Experts of a small language model: 6336 steps.
Below are experts of layer 6 (counted from 0) of a mixture-of-experts language model. Rows are named router (the router's row for the expert), up (a neuron's input weights, with its number), down (a neuron's output weights, with its number) and show model dimensions 240-287. Each number is 128 + 32 x the weight over its row's rms, rounded and kept within 0 to 255. Numbers have three digits each.
Before each expert's rows: "mostly gets" lists some tokens that are sent to it at least half of the time. This comes from a sample of Wikipedia text that the model never trained on.

# expert 17
mostly gets: "William ", "John ", "James ", "David ", "Robert ", "Cup "
router:192116103140114159074174160118082087150114169108147100117141082114068074121095126156145112095128132174093120158142105146132083148132182145128086
up0:158103118113108162121121148141119104112115161148055130134193126163131116063083180095099109170108107147138120074135092099169119137138154094099163
down0:168125124140159114146067130180136099146130092114102136155131094146160129132135157161159120119169138197096159111123153159153086086120133101163177
up1:205154119168138133066100117119143125138161119148115145136105112123155111124104103158126128119195140103152149136107162142036108110135125113127136
down1:133103117062114105180109100111117173180086150047069090101043122132112095159135103093105168100166117123179156110158113093133138115139100118108044
up2:105113143122188078118133139121194117180077131159139128126140091155126210111125136097117184132169141133087147170083088169129114146135141159080141
down2:147157150171103073133190149123150138139088115131208156136125114100111127141144128154111153112101161111148076101072103153090129148092120146135116
up3:134150141117102110086104148113121098104135149103107115138134164112146109130134145135112148106085168158128084077118173111126093177123181115173127
down3:075121025115096115121165095150174112173098175149150089069157191096156114147130167123110147151105123123107130110078136120123146171111115156106131
up4:151065095134117124137168164069130105137175149152117131088112136152146069108082136136114161163130145179151137119107137140179164159127067161118167
down4:118102095085090101145127080094155119162100137156160124173063180123114139136119151168105116148141138165122121132118067174140157087062101138148094
up5:121073128111149138073108147141063093170127142092042114112172177118146183124113182132136130156078133159128123083157172122131137160096117130158129
down5:092121098102166140061194060130128173155157138185087139124162075125120114139145150085128198086096124195092126151162148128126126125107100173175101
up6:161091148133063155115193128173074188144115132141150132167129157151133129107173104191122092078048106155117125147114141119132139134091166150123170
down6:139169174053116113172131074104095162128134152153119092147109077084162105147137115131104092152124133083136166149106143182192110119100152129159126
up7:111205143093124121077161143072142125047142126174110137107117169161140114178124158225133071102160156100140151067141113143125166095129181098133122
down7:133171170133109139147144091133147145187158202134109123107106138167134128122156147142139119130052148113196153156155149125179138112140108071142110
up8:140090141098113164106098144127144119126057100143132045119136117085154048131124062133103142066118128134144115093118162106147125174182217143100171
down8:187124167121078097130140150067131141153129167121084116133132180139126108119098059114110123137114077106113109078078117130102073130166147118126072
up9:076139152157125140179129139148146091049146159129162145128164091168150120115160117163122130158174141114169134230142121133112138109058129121097142
down9:178070121113108091087135101154128070131192119071085144115043139164126135194097164111140125182129060155166191118095107102132132108105088113122159
up10:101144143095088169166076124125123086079150080085175095113181057105153146053149124122046145163140171140163135126085077165141122162139107144127120
down10:073153071094126112101087143142180143121137101084129197135108158103154109098080117154095119160129106147114105139108102156156112099193068133201094
up11:123117080152151125134152073102115097113171117157168129155142077209123119161142229177098069067160072061142166107111145146141117074133098111142085
down11:157117135124108093151076116125164070145199088095158141136183114084154210153096093138157088125169099091120119087144084088177133145124087131107081
up12:110138116080124157122160167094131145112140119100132106092099118153091150100147137130107125135195135079052148101117163119095084120139110207180133
down12:164179093109172148099165136145097043141144175095127157170098174106138089145115146095088072085185164117184094079137150068174161128111141111101147
up13:102061156089166123109182095199166157114096161145109129109150145152139082128137107181102167116223105089174122164128174093088176107148165089140143
down13:176170119087113063078097173107090131126113100151106113142171123205156091141108221111155118158142137171164132187106165126158069166073072139134118
up14:140111102157068134119151151139154108128130152138164180135106084118153076158123148117149180179036137055077113178085132111158129134146052101118154
down14:124122072125172140157161141151121114155093165210149098099135089110192156109127142108175139069142153092120111167149139198137115083081151114186107
up15:162161090194138068079114084147121206225128135170108122151097061137123159103155103092092078172132122171056133117103119100129089129127116086186055
down15:133122097160098138146135153149108158154171138153147125155130197083146097170196116147155147086084175124159116077120122074089162181092167113114108
up16:124073058138124162107118094089157133181148109152129144127191081173139041140128086173093139123116108174124099097158175119101077145131128074130134
down16:155177132170128114109108122087102155160124106155081103096172184157143153161141121043131124141090128188094033124095131115190124144216189150119087
up17:132073144143134121154132139105148093136103134130134148092195205098085102181112159156103136102154089077133191077145154106134168128127116106093133
down17:113119092092161117179139106114133133138172144145082144151110141143149111108136142099147131143149127098154142080145108118104190151130095115078120
up18:142073113131065211153155120158077103153157139135131124159141112141159056117142128121092076192154057124094146161106140084152128064144123114100161
down18:098187113115177132148132186126122102131109150220153105133144133123103089128138163147170065123106097100119084151119173092106121121109150143155182
up19:122136097179079148148157110092115146139111075092146103127102149071118110098091109076113099148060136131134120110129124146148128141151108071136079
down19:164122145123122135195094149072204108126082157143131064106090151143102142114186165073129148147150173113110174067146182142098112131114197087098138
up20:150079163104106134113106103096132206115120135091196148154129102096127137136103182073137159087131119129107135119105134056128099103093073098077116
down20:164118118101140064123115136163137095113117125148128138117106104076164157136087111149150173101085040100093177152147071119146149102161146144119132
up21:188143149126149133146079108111100149151125101110095095128042161132047152123137106056140110143134131151066200123111150177179207159093146152154099
down21:135140132141071164121075110146073100151151127108130094148113142127134118160143121141095117102121131128143074058135080123037113155091132130130139
up22:141112161171117156076103156141099168157097089135172134133138172127057163115153089086131110111097084117176119133177123107149086116127119137124107
down22:109089132106138070160033116116132152082140158192137126061096120182144125065087114163120028161076154138085137131097136149147181109148092139147130
up23:154157134143120067136145120159164159124159139081107113107113105098072102090116122142091126102094114098072137127173049107097103060152116066160102
down23:121114114147170107145109161057125115112127176164068123136116071102119149131105148126157143124130102145109109051125180124209129142109217088153138
up24:157111137209185145124129119139124141146139121162154122159158125065144151105141108127132126139116093113116155091052141146139140135154134154122095
down24:144109142118090139128140111150166136193148169139127157097190109207157162121064128142162112151143157150138125138171086122117121123077131155117193
up25:131128141119131140146151168197101122105152099178075095073116182090099129106135106154099181084112084132102124126137172100194142138117159145121105
down25:081149195175180133124124117086124120140095133133142097081149115171116106161182112105137110148144077158087207169167113178128104090098105183154173
up26:088185131100177118158123132106128108117149188090185156094134120127120122133126171050126157176129118192145161108114180070093122122124157077104081
down26:125084133146086097124111132093200103160105111088157163130155069125085074126150142139131156121098114162121142156099131090110138148125158115139133
up27:097131155156139084100135152111123092132144094085115116120082132152125062169120125116105136142053126100136144160103088132150106125124142126091172
down27:098197128152136189112150110098179108118130163155150108173094140134185133129108112113079123135078138138116132103144063193157028187087135150090125
up28:139107097127159134134089160127216121075136137095167127076110113156169115208116102102169121093080128177132161140127101175154124153174120132162189
down28:082124140070191119134148157145106156131071120118119121093096088077155070139140066112112119137153147121116151159205079140093160100147188152167106
up29:159158139129135137111122110130101090129132155087149124146090164171163112178149089127140193105087076132171142163150148146132090206128178146080114
down29:136166130115129140094120142138074138156103120097084186169162123114105144120143122090144142133146051171174153115126062144106130123109110155096161
up30:146085108134183114119066130093112133143101123119155130072183083128156099144089146145114120105103130141109119122112106129118150122113167117135118
down30:149089161159130124127138135110185050111111086102122128143057180086144140126117162149148094151099087112140104107165114118126078162114147104114159
up31:170092103173128072173169151103122103159098175095154143138118135053122145126128074137090147103082128160115180135178125086099132137188108174080092
down31:127097092185105139086106137131089142127182132145121111147126074101189159118150118079156199077133150120144165095114077074068142123116177215115113
up32:064125115171144092127115130093110187127192118121168086104179103160149122139178090110159122086097152146079101130073139150105099126104152146096146
down32:066125126137116165183112106134117120140112099088100127134187134142047050165134175148128133144140126101114121122106143124098101167090097116144139
up33:165088128138173088174124123144136096146128106145158088183167156127113119137161134088135048178090135136095130106130100169065116167163131156174179
down33:141087092156149133176164179146164079095111126166136138171112154126165141126132062134114056128122112132100115144148138148119107179088138177079074
up34:135092183113132107137138111141167096136057120142118152091103117118105149148132141121171080144127113145151130097121115128109158150135097109122088
down34:095103176123041127212182185097147160105136151095103126123101145151096153106073130086128098107078155093177112105112119160145147101161143112092136
up35:109141113161155129159188147170134120158096001139167140082120118057136143128082174180118172127126075151106134152131166114092143132103180075162224
down35:089087147123160146170110107154110131178027108078121091134181051101080098149079132154115081066117177104107197097135129084149132149165164089137128
up36:148173135106111157076183178128136104098133165175072143149111102187129124149066132146120189090141108119155149099107127176186111151158113170154117
down36:133096098079083131144081166144109172168092071122137163090157163066149126171107157113146186056116126135098113127067184066113084094108098097114151
up37:118159164088129132118198074071165133131080119106188128176091103121146166147182150047110148142109119090097097098108212167097212101120176113114125
down37:112074178098133112117147138134087150153101110064106096149214154144119085147124143124110086150159185068126164172152111112144104124097116124168174
up38:136118123113108181156095139172157076113185117145155149141120118173118149159106148108128105087161136129097142121078128138071139059080130194135172
down38:204072112085098100137130120157172144117139154148159098159100117097119137156087117150134097152122080129147064104088136104109126102075154111119033
up39:112148169225187117122158164125167146129134162134164085078146101148181147088146116128129158118096180067152119110168134138172165133109100130100078
down39:139141147144169161097129174103152094119135085161143096108102129124135134153132147102139156089140172084154118084131185107161199170154144133130161
up40:141102092173090152080096135131172069117147160193135082153120136155136106147121138120050128111126119123157142148119142119152057156104168113069052
down40:084175139090133148119099089092135118066121132140192162062139142123110107176118143131123110167047106204086109181135178156144137124091108140106119
up41:154079067123119122090109122145093161124128093173148116175124167153126176097196101160153138148136125123131127171114111133134135104096154137132098
down41:101160109150137137151158131106176183119154086064154121179150121113127156151081169107130163165181076117128094047134134115083139188115160104201113
up42:143105158113097129103197128146113121129102082226123107099114161127154124132115143149132097119112083156119111160132096138137173051066134125089111
down42:159090160093152137178178164138136074117149118152202080200122101155160126093177161139102130127140132125144129137142145152144095114170101156100143

# expert 11
mostly gets: "), ", "ers ", "\", ", "years ", "ations ", "people "
router:185131130152122130107109140143052092149088221144151116130134143083178112167162107119128145104120147137132170161149140090144147154074159139140098
up0:113146164159171120126127094103131114125182109120124116107171093132151135138179178153160179134127153104063137150098175116045138141152107173077135
down0:146087099091111154113083148156108095166106155098126124124146187134090133113183120081100158108075138127145103113158092140106097112163107144105113
up1:180154100113146134125149163142139127136114123101152184143126098125087190060118111108141152058152100087140159109131160166138086115084159106137114
down1:116201154138131128075176170135163114082179110081164118111115154173105106105105125124081109158155122151116117182137123124153133097139160085129158
up2:167128147130092161038138089114162164173140093114177178132139122123098134112112130143094166183156089089106211085114114169190160150131089110103121
down2:122162152143105115136182136162108147122155115189133157093136100110096120158113140119144124108139133121161102152182124226108137129117130086154138
up3:130172159148085120066109130116177114179138131148061091167164104144111115109155119105052143133155085157168080135117055118147060124106148124164126
down3:104093101147092075110133130146114073179172116157101131112169156141135176145124109169214075091145128092124125088076065179111120134092102153133143
up4:161133117185148113195115119150177153115114151178108079139142095112158127093084156124087096172198142183032173174131129126152206126065116122124112
down4:141119180158128155113081096140062108118076091103106106142147127118130098099106085151175107120188183184103106159069100080112129109132172110148079
up5:092119167137112134170115092132085092132092115155143071079173142121155155131114091110140180147108115095102169185130164174110096177117106111121087
down5:140117080183148097128076150145132100166171184134047142166132131112140097141182087166095137072093102151171094096146097085170128083081115141119198
up6:122131110165118077127147103097057180205111109084120102129166119198128189132159114150110108148107132099197078116135121145105104114106221159121128
down6:211085171125153149187173133114144110129088102143091155100099098175075091128193176141120105133107125105088120113188103119159129120096135113136152
up7:138106136156160136125131189137115075123087105110126140168105092121133129101127112087123111079099198170123199153118125140123090135157105144093142
down7:099097161037107125093159104067147154089098054076183120109124088097119148125003174133191114137093149180128156153120068197106110119161157172143146
up8:147156092127148102199102146181221109118139145059095157094128120076095092144132138146060081152125189179107152170158148148179142129116140125074156
down8:231128124134134113146141084109082121129087093123121137095100139125082121189122126078126137132126107145113159120106123089094092077134027155154153
up9:152125120180155116121125171150223133156106130131117147121100126161101140137123196149095099058147126139114092126155118104118164111068091149106046
down9:113123129133147129117149111093094101146133103148144169126099059134177142115156133168136083177093088090086102121152137126171167142097093130125093
up10:126083113076126176157136147131104124059145150080132128102116068118107122176130153082144107149153108072124137137056150152103087169035084145124093
down10:147120108131113138104161172117146108136134179101115085118148108133060099120154202077121162096171130147069101139145158117164177183087114098185154
up11:179186136126088091179212096104121099142091158155141143115145177186165109175188148112117193093107106069110110122101129134135140115114139162118151
down11:152181063184108185126134133130117143102132078094153096145115090105120134071168082117084179213144182189132116157106137141112106116194108074089121
up12:119155144117137087096082155098095174130124172099131077199104127120120099141050131140077169184140139131174114115085103161154155121071214148150137
down12:222183131122163152134098152168126144102076078122114093118149130178147136121122115193182140094154173150173125127092129168155121146136151120177173
up13:141185145111136145140146093091115119121099103156086095150124055081069132107161208092118178163189117140164140106094145110153121142128111103139118
down13:107136069131111171042116060156128081134087161146121214118140198116104136103090091069148126193105155124150067114131173106085180119134137162133096
up14:186112172124156154120130125176137146138116123152119137137102114118096146131161100134123074133132131115113171087149094111118170107127094144125152
down14:136163155103059121109171122124134112101174068122164156171134108107126112147142132081102119144153161146124142160135115129121196071160121161121171
up15:138071119090140120121111189150171122122158055147189138085173115133152170082108138180124148147140118096146131173153143130142158164060108104155097
down15:175088092052152164186163193118087147182126150174137102148097160130107099168154110105066156144150138132062105174068104143117118145096123093079098
up16:119079143156123147162116172133109065102095167146156104152170059135127136163120114091140153092151152169047100106147139126145158155154104164075154
down16:090126143097110138160140136123153159158169107096109125153159119121173090132130094104147139136132141140167116124158176124178123168149206144130119
up17:140151136170105159121154158144116123109151105191128152147159148161149147165148188149118113127146210084082072091116070162175152187109096068087112
down17:143046041155137086193117127120171148179117124166156169125164135097121087157126096151114155077159113126139097119108112118156107204185052156142125
up18:100110173152102150100151111117167122145117141153087113114130185121131119146120140093105098137084095117160144087118122144104128136122085086127157
down18:166142177138154161197122145123119194149153071155148099132135083123183132147102122106133125143095157096062151180143078105079150154185123100133133
up19:131108086125172157102133132123155118127137111166143091132126142138110109084170117049114118127140145154197130105141139128132158106129200121176143
down19:184171125189138163131073143143114153157188104096142124123174147138154097141177155094075153166114102123127108139044086082137079168086132142090126
up20:086175147135116131165101104105157129118076168088097103117164153101105134178086133101182090120144107123158173172075100158138109067129129102106146
down20:121115152135145084046137090104132098085118085094126130128084141090115124108128143202146085112129176131067178109089134160120099144145129127157132
up21:133106123173152151109130105086086122099141154144121121110161163167136168135173140093094146143161093132128128109172108095161120147112136107155112
down21:187118143206127069065094138098131133130097165116136141133153119106132129197096123134137132104147105183099113097093094112160160118120158116085093
up22:208120132183072120136120135120046113149099102146185104121110129106155170183106126060169114129073133118146074097165149095150156148173104075182073
down22:071116116086159126092112141100168178152153093116112158142105140079119117146087142164170143155145092159063131105132143174074158092125124186131062
up23:154123114109074079146118089172119115133191112172121114145142090120153166055122145179077139104136062118090105141133125136132143070104150131109068
down23:130121158069083088120102133118154180108140140153085116117110115103166113095133191125129149136121165122114089108146141101113093105121109107125147
up24:103077144158158149073162054096165121094096115095165081119134064119134172152176133120150176107119126116170169133112149099126148180176137145113102
down24:109125167148148112090161105167101074135090154120118135111173124117107108136143157154105084136149122074090127128125107138099129126082170163138148
up25:077123143125080093076161145113160124091133156095135110159167087115109172174203142142145119073087149128114102093198147135140133195102105079121145
down25:130185173122171113121110141087122123167101136150129092126190111066105182132175148159099185094114092208135091160080117127143102127134077086102111
up26:107151110088073079098097195144134084127111162121143160148174164130106144171118105102169187087146177079083172105101134110157059140068113094131125
down26:151145104157178098190150113106156138107154089133122126159146094116113080124144103110054131101119120147161146130154124159246133128141134107129135
up27:115134136090078080124111175147182089133093123132138118156127102124144143095085140067145148138136158153138157137133137159178116138109120156116146
down27:093096071109133114169133089118193091088077149151130150155090170138176149090092071096115078234086081123126140064125136131159183141120113099086071
up28:122169061151184139139104170099108137064129129130164132074090135125131129135138142119141138101086135170104114073169102159130087143087183137110177
down28:135140115123078160133154074127086125173141150087116143171103119129143136060112095153150129103146092110186159090084130172122129132150139139101109
up29:131103180182116090202132119102138185119086162196154088133119161109135100124090129125157078144095148115114109115221117169170135146110147157095140
down29:081077096053113121190138115096122086173136114085119121097073106152130108106142149142088191105176140157115133143046124128101161135135112124117051
up30:109105128157126166165120137115133120138076132110108189136087170184110135144171149178181109080122109162140149093068145174114172183124106136166103
down30:116107165136078123107102071129143188139103129120141105177091144153160151103151130090097186168133135081119131197130137107111097049174130145152171
up31:108083108133165174110142153108123162118140142162155179169166133106138188099123094107098069085131121153136147142112104107163127094105192123115145
down31:168162105099140106156107170101070185126139106113126133132152143153056148102141145154132052148217075102095131118127107087135147114131195121115028
up32:161162153111113157149156186147096091142099176135131065144106163116100149135172139143111160133158146161180117180136105078122118120109186138115093
down32:147104151209117162156162123113132133168149103155149115103134104130173157137115139077118115168155156096095122108184165079115124116168068167151101
up33:132151146131076120145119151163147097118145111067138130126175099142163135109167090115113100088086141134065154120103156163147126080132128178053092
down33:127071120153095112168096112123094104100119104085130119198135150135070082107096121129137092171133150091130176149097146132091113152146158120078131
up34:117121106094116091106135102119132176096125111100180103131168132126114131121179098122142109159073155094108112136133141146086173156151166100161137
down34:110130094144069093112114165190102168119169081121042157179131181105133129155085170124091135177132153135149101113159106195124137213119154239060132
up35:202166147145137101146138126178138105132108113117165129097103114122088114111179136097150132053127101130161116189148104123082166134153196094150149
down35:096161193096165076095131097105120106130055151117120079180138175159144131121075102140132114153122101145132095123060190104126131132122130138174068
up36:076125140123185111188110120127105100126123136134149023130144151157111081101092140085124188182098056142105151155097133140130131114139054135104097
down36:170098143133112169180158171130166146117083131133065103115133102139160133126041145073147184132153101115167124118115136107151122101054153137166078
up37:164118154122142149162097142113113077128116134129088073126154110130169167107180144122152146160137147102141102187132118107177084140182118067074098
down37:124123072173119089087126140133101144108181157092118109201136159154087167107140174126105079100090107106069108150113156194126170110177162143153118
up38:081112136119168120089119148174188120090129100100134124106144098115110122110058119134204163104086154106157136082116173168042096140130131196133084
down38:117109143102132165072135162125155106083143169149194095093058140179099180114168135083181166150168137132129083121117103163155154086180144143106108
up39:135098156133124120142125088154170113164124173130098123128103098124029144049107110080162162125110150102153131098150104116098120135109104132174147
down39:154195157098115109166065086139132154130109161149120108119122149089106142048103098132111135077132158151122104104128089134153129131154123103076128
up40:160182123121128144079112172111183089213086100112089144139115127139129120152098140134082140124098091152118139139071158172072152133092131120143142
down40:129091094074138177134174060176119143128152150109131104183162173121138142100156134079105067148140152091141109107126064133159148154120104161151078
up41:131147134136129060123107107079137131188140118113082136188080112153149152172130123174171092085108118136165135135178154175078111129122109071122148
down41:102134091151086067156084094132121150175144116119089203126164136110063113127137157133110174117141072084153158089141144135146118129110149188123130
up42:187093058114164158121151142203113168147152120121125174107160156122195119100117116102163117150112128167182134166129116107155093119101145127108113
down42:088135093177089128158153135108154110216145095110154156033137158152093128158182099116137119135131146154162140104142139072125089099051097115204136

# expert 28
mostly gets: "University ", "States ", "School ", "York ", "area ", "City "
router:203142162143120094139132161131117115166072141137107153154171108094144079134118134105085126101074108160094186112103103130184125164101148161123136
up0:126165150123147131111112147136088075087155125112145128115136114153142179143145193158164144175098119097133120141130133090083146151079162116111107
down0:143135132144129150069074136128146134161139091131146137160093111116116105174152163134094080106182132093106125178082108077154067168149093137146176
up1:073164156150122150120097132151130149110080118148110148133095150135100148099098106121114173076153065068089109148151102140147153105143119109153180
down1:141128164133192125111132145138118100083090148134224132112106110123132131181159125138176105117152090119104114155127069195107144104099135127153104
up2:132115091145162137205141206202075143189173143124153126120089136159144032069148158144116206112125169156154114130075121108097079120125127139121107
down2:140074108155090199149129095131099134114142150107088146136135083167095133157070100146144138199096177101119212098154147151167122081141142091112098
up3:168159085152116143092175147191129157196118137076137155155156146137134159145128107176116093149103134213094120121169115083183147121092052135124045
down3:094136134117142158128126160077129170111156200142149115091120097138173122106175140096107073076141098104106121139155157137135173128108200138136099
up4:114138134118202128129094101133123132154154123168118153123141148171153129077096139148129087116120112141144073135098102173099082130135148121063090
down4:069143184112079177147141136093118128051125140133098089148137112086138080134152133165169170151086105147081106118161119117126130159172138091116064
up5:135172145208098147138130130137086116105094109159151163104159140110130132159161144176108161143108126122053117173113100109197129144166176047097147
down5:148123061111084120057096081119196144099128145091108096143145132118179141126125172138145087107183154142105115160143091113092096143129137139176125
up6:138121142114104173058142106076138035124133148156078074109075139165114130150193117172100148096154109153100127088151109121086142124123123103055142
down6:186090095074126109158126107189091138118094123123129128113135120106140148111106145120119082078131138165165208087120118172162088106156118160123143
up7:126120171106154168044167073153129145127147146127152071176201079134113183094122128085145102130075079150131143094116140148140120084140144088099169
down7:103154166095134158102143141147179140111091098064162107160184142111175153108079132075140168138109157137175065114088083149100094153075179148112180
up8:165063136150123158114166178113126087109104123146126153142105160086176123157150123113108153107163129138139111093180096069176110137107114086177156
down8:129166076126137105121125068115121146115118102131112200147097077129135108101154083137115145164070118157093094111106088047100140104140072129096191
up9:078099148116097149072105178177117176077109144111142164158131093131135064060146077136125109102114068131103125125143135084152109112099186125095133
down9:199073101128129100127121109103051102146164139128082153114137118180140123140108070088076098158113065127107172149076100087124135121131141120083119
up10:122143118122135122082145138159146110154112053131150141048080138080089092138121075144101131117070077130105134087102104129115169141161147095116076
down10:123118111066155169139065103147119135131111148160127122124155138107111126133085158122153163103087133126095128102000065122143175154150157139117124
up11:134097092092043131150146115160140142113138146115144114124152152160165115129123086112096127142151134138117141178113072120092140110127102138154131
down11:102159098126128127142139149157157115094099067065173089144118043166105155131129132173154117116122127084120108147090165155144164133099111068116136
up12:149116138136120132210160091142157133188128149082159182102077120145184117119087089135156117135141121108058140153103106083108108153090098150102096
down12:158181142139161120155150178112094139185145148123169075179146130153112114112131158189110074151125113115088159163102179081067109164081149112113152
up13:147044177115119137138102097090078103144108134134103109111049079089103128148175094132117118152131075110176139174085136125057157075093202116090126
down13:200151098140152125132165104136111089110173160153135141083121163110145122072108118162104141119151075124136091164176119090107121140187100115129107
up14:114151086137167116113069131086148172184143121116124097106104142097151080145131133149153115148085094173128114180137179143158153118090115199190144
down14:119136135111154137114097174136105151045155151185139115113121111024162128098189085145124096147110111114119124138108152163139138167126134131090169
up15:072143152130149198198115110116094156102091100150167078114149113078044126145162163144090108075136076140124088166149110131154091181127099132133157
down15:123159169192138142156135136120166115155168097111108152180123101116150071129130061144091075158179131119189081142136125085053083096158150139144174
up16:111127123183093143133116067141087140165112174140148173142105077087113138127153147058094158110095083121150147132116140130130126110144054108161146
down16:170099125105124133101101100130112141210186142152098154103167148131136050125093073056147148111161080142128099131118161121119123153071136150137099
up17:169092127050169109109129150125111176099130135123143126147066111190084067146088168142129087090088139181120157192111117163071068181069086141103066
down17:130131164135074141098128113149081100086085139127125160100150141220161097087139136157139071116172144139117074109126115131187152122071081108111127
up18:142104146087092125120090117176116105145100136139097110122110153114064147098093144147090103115157118083078129153130167116114190155141065109121115
down18:065159108103135122124140196174108096101136185079078109158147106117085075167081147167192192085163132082119157131148068149144213159162148134148135
up19:098122156120129156090166117143125152126104134099118128130172119142092092132129112067127187107124052152156140113155091159086152121097101085149140
down19:115123099097127133103116136073158161140122086143129095034088116150116120158142085154165115133139099161135089165173090176103114105101190132156143
up20:177106089146200148122154144186075130138154174128077099088128083159115089122130091086106180145102105139108129104079109164191107134127142108098121
down20:064131099101106167192087149093153181130081109172125118133130186152152139152089171083108208074118153116204151149098145140113142146123168175112103
up21:151142075143155132157125214144074136143085159103183117108179091101081198163154070137076130137153160115147100074110095204173114155111105105121080
down21:087091100173126147150185195113158154101195079154148155139155162124080116159140127134122122108104121157121145108121098137146195124107154130099121
up22:137139078136128168157147143130161107114155125165083141148139157122208132168122118095088145139121113123121118153160159115096120094152120128153179
down22:113144174198141088078150127160147121077130127190140163116120118071148044085120152133075120127104139118178093117129127115092143111102104090143135
up23:182128069166066182092112100081129148150080120141141174092132073071134144148157184093113115116124103114099162182094144160151153152151148081108140
down23:128056106109138067119140070108153099125102095114130121143169092099134160147116158179139146079076126113197143068139148182161218130194103088128063
up24:101147168171062075120156128155096137097067125155155123188143106086062115120122096204145157113071134169095108129140095133164064143097133188200120
down24:129144091157213135084169180129101094167099134104061104120135114139129175120163157150084159159146149146071129114188154160125095104150108096110123
up25:161185082115120163167082058132108173180132127151105114171113117136193139153143140164122177070124144144158134106203108152130112074153162133082139
down25:100144149146110146097135133135092184153088137181107067143128153115109160083118162079106122142103140148163125161121181156104114114135135123130092
up26:117126114161162090118113179119100140112131075135098181197091119116111138130142152134124085147129077149140119142116177144127129126082110086133233
down26:132140109120116160131120134134120141136116163123113078151154135121097130142147125085136074092131120103138151118099190077143163132091124191117163
up27:129185145134131114133164061131199081090213133095114141079154090092136139065125090094160130095140140080137166155112147120143107159063152121165076
down27:151126140189146158115151154161158083101116177128090087157155127097080092097113112144184073194091086113112137135131130133128117159104130153155096
up28:050119115099149127124106159142080126069116134108147110115130154153107202140219144100119154110158098171103085170154134096084145109174173153136117
down28:138136088131117164123115143132096125177129150161097167195157128078152147115148147138129101106109163087120084156160175106157152134143166184165085
up29:145128053115183118129065167117135082189113127125155092122148092194151143188129156120112120146118193080117104165119109111171128116135087116124038
down29:172087115105168084125141075070203100126114132196232126139091126103116102114077144096151113095104078083155132114143138081102095078107142100139082
up30:127147099111130155137138089094075120158091134144141152143165092112110122105153149140122166128135067057125141166099162110126111073082097185188146
down30:076134140156095084160118119157080127135165170162142184147101102172089130127193149168113087147119123096141113096116158142104132193136110132142128
up31:122077095130145106161103141164137095139169067111095085119122166160132128149062173169127164210143172165125133032148087157145191140056139106150071
down31:146112117124084164140132089142143185149069124071118126060151077107121081104139195139195125101133106121123155100178072106145092106102127136088126
up32:156191081149114129123121142184103120130071135134124145106086179096096158099186136130149102154109102124091112155139066148128179151141090143094138
down32:088112149148107198171187111105160114095091037098127087151120091140126155135123100160160132128125186090161099105131096113119142036148120122134123
up33:128093141121075139107149155095159143122214085162162164174070142098139067068153163081149068091125139127151130087149120163130154124062117073080125
down33:115133137138139150108065112118101128096126084086087126155114119158170105101159153177056135156153154140147124126159110128122134148155172115096098
up34:090161163170077125120153103169137054082157128164120072144137113146133146179115088140123151150123134165172159180142149147135092097147148080104165
down34:119189114152092112117083125110183165161135132111130127129118196158092177095140112145163056131095081130162140131181107092124100129119102115124080
up35:112129216204182117139094179072168134107076170117116085181111172167099146144162128180146125132162128082092095132149142174140150134098131129085107
down35:117127137118125128100070099147086122112115132144082103092105114112085148136145078146132168133116137186197067100071091071100149068147134089144180
up36:140123124196063177076108111128166146108077124118126172143093082132173141189146107128100163104138058142189092131175123137206147145108105121147090
down36:146155195158062130096117097179135122141146100095184124161106124169130104138155111158138139125059109108128148108085024147108105123087173107187122
up37:099171150144110171124146119137114137175144164110161180156130123136129184190122060140130136149147120132130085121115092105137112161107160090179162
down37:036199156135103116110094157131080197113156095143109141125138058130127142059095151171113056116129173097097122106167155122090121182110113078122110
up38:164142159091082094092126130134137117171111116141112109134177088191095161075122074080088091140166094058131114134096148162069095128178111090106158
down38:134131128202102119156108093172148080059152103120159071141081156138130114172157082154080150135141136208175101152121189150111128131138132115071132
up39:138174110130104113176086115130151061127136200108113092138194124096122135109138219137156136124152086126115095108206096122176121137120094131127121
down39:125090133143153127108131080131103149133088138120093135092149111160115148162085083104165145057220132136092116135130194155091091126149139125147130
up40:088142097107178143168119196110064157167127151081170116140070086076117095116113133155107066107097180132082101142134078163172156146138152095152092
down40:176140138159054146103097064105157088119143122113120183117146160162136104164139112151119125140137123122155118094148123187056070135122121124142166
up41:160151091121109131103097075131059141179116114103080148074140145149154135134136134135162127179117139186117145131115163141172160107120151129130086
down41:170145120166119160068150213060103123125171157151166116172098174138142130137096122135145119149078147080163096151135167144115147168136142089100145
up42:145089094104135152119115119174084115119117048136118154063178160114150144142097110145091152176109098132158117141095119095155179090119099158055154
down42:139080137058127124160144160140162129159092126090105074159131078179164113069103098158138145127141129121129094123130114119132106127097098094098061